Below are experts of layer 15 (counted from 0) of a mixture-of-experts language model. Rows are named router (the router's row for the expert) and show model dimensions 0-79. Each number is 128 + 32 x the weight over its row's rms, rounded and kept within 0 to 255. Numbers have three digits each.
After each expert's rows: "gets" lists some tokens that make up at least twice as much of what it gets as of all text. This comes from a sample of Wikipedia text that the model never trained on. Tokens count by the router's weight.

# expert 19
router:156089137165103111152132128069126116231175139155091109142140175107153155086108095147117168114123073173107117132083172104175130106142121142102132131155110122119117066127143121138068120126145088069212087141074150121184146105084167112110121150
gets: " ", ",", ")", " and", " a", "al"

# expert 16
router:132105138102145162149116125116168174141144124184152112185198120164123099129146173148202078119090130080159165164182198107163162097059198113118172114187147131101148130146097124099098128097142115086162193112161092072115133134148098094117181167
gets: "2", " |", " the", "w", " K", "k"

# expert 13
router:129160107183107125145181169120142122175112101132160124087034163125136106170106136137163080072150150093151127130069082071130166126128116217153116134183141149146106152134164103177088115134155114160171158126090137127126071136163133143131215098
gets: "0", "s", " \"", " a", "9", " S"

# expert 15
router:169094091134191160134079136197104149115136165077143097115092149132148137146165147141183113169114166108044145175175100143185038159113112130116138158110133104105035165106130150132127083113144129150056103090093101084125078128170136132122075137
gets: ".", " (", "y", "–", " had", "ton"

# expert 1
router:141189104171129096182069078096121087149133090142118163151112104168183087139162105108113086164099122140172116189137116177089157136155115073105139071170105160138115140118145158126136145153118112062124125151132164081130137146105038108130146111
gets: "1", "0", "9", "2", "4", "7"

# expert 23
router:168157115151151187131129145081157119143087153164137159142156177132129208128104145103178108081131094098069075077086157139130093115082095121137046087180152120086087083105097163119151144181099108116135121107074117142153098067181166104113135097
gets: "s", " which", " it", " and", " It", " is"

# expert 21
router:114094084132061160122135125153111052154149119148143114105083152168126107077108114133117107173084159084188113103190111139205114133173154103092124163130126129171092092123160175210133117106106098151130117148120132178159124145128090178113163154
gets: " |", ",", " the", " to", " and", " in"

# expert 9
router:090136185113175121090105138085120147093122118128133089099113177152095117057125136110143164130121137157121166095127116094130171192183098090113160078121127199145090134137114192091175147218112165105154078151191114198135169093141112104101086130
gets: " ", "\n", " (", " a", " in", " its"

# expert 2
router:130106189146176068117110143151168126101111144148137190108161157156129121096114145112108175201141143091168086062130127100152166130167144146112147126100155122090164107122118083177096126127105151142165123119098108112125123127091151123089154106
gets: " ", "ed", "1", "3", "6", "4"

# expert 6
router:156178194073062190178112111134083165173132139156130170113097168128151092143127112173055073103156154099119135146148081134111162072169082175103088132138132102155057100130149114142149135159098130102165110136139084161100162170086189122184153099
gets: " ", " in", "-", ":", " (", " at"

# expert 26
router:104071109089059108112153157161142082136130140066129118131162086079096192145105109194095099090133105140156135092118124223144040153149111153133115130171105097112154087094114110159151113182135148109101081097139173137107143138135119098123136126
gets: ",", ".", " and", " in", " of", " by"

# expert 25
router:172141155135145126085183129081105145131084178095155171144121148112134068088162125157103169113126117107155134174112180120139104138098091154138164089145136105148159147103139037157092107112098077150135104089114166101128191122078182136142107177
gets: "\n", " an", "==", " He", " his", " he"

# expert 20
router:152070154052149137140096127133121155098061140147107081212125128143110174109111117112126165150102131192128117146100101070129174182087096169137143122139093090114177129108121124116111144092104094146100125079129136085156133119096114154112149123
gets: " the", " The", " pro", " A", " C", " I"

# expert 31
router:089165108095110112159161129111122179125132145196117139153111084117178155134067105137135204122106131126101147175098083163169110160130146113112120202130047162049157130039116149110141138120093105123137194165152149106092144122121087163092208086
gets: ".", "1", " of", "'", "ir", "O"

# expert 22
router:138130156157127139149088122097149118111107096160129084121150020058124114171090105149177105153082153133153166110136123175156156090151169120135151103130149114086142173149124144087074140138145098105137140143153141120144169094129136174100139130
gets: "9", " the", "0", "\n", "2", "8"

# expert 17
router:083069099087193112065149133088155074099140155063154135137122161136108191077128158151123103135107166133190124152147074125101134087086156126156119165162076192127136111142110135123122194164149126109131121178103192150107110088106115122131123174
gets: "s", "%", " S", "S", " they", "ers"

# expert 3
router:123157098179133137127188150124159116084125103083126131118163102118058086151158118116111112119106132087078171140124142126112125194084129095169137174154129152085160212165165102135065158129157148141122135089110178079099073147126129143121130083
gets: ",", ".", "1", " was", " as", " is"

# expert 0
router:153126104129155135077075135123157190178134095188118149142140091125078087164141123149136127079115140121125148106103134125153123145170126098134101148065106083118131216095075101097132117187118137144103129108169097107088186140130104111118117109
gets: " of", " with", " for", "ing", " in", "ed"

# expert 14
router:149081130161135087125096087123107143097168168109135108096161150140128114191117149148077163156139149131150137163143105106126125139104170077164082112036101171192094093084068117142121154068185157103164057170112159143087105150106110134131144112
gets: "-", " |", "|", " (", " in", " /"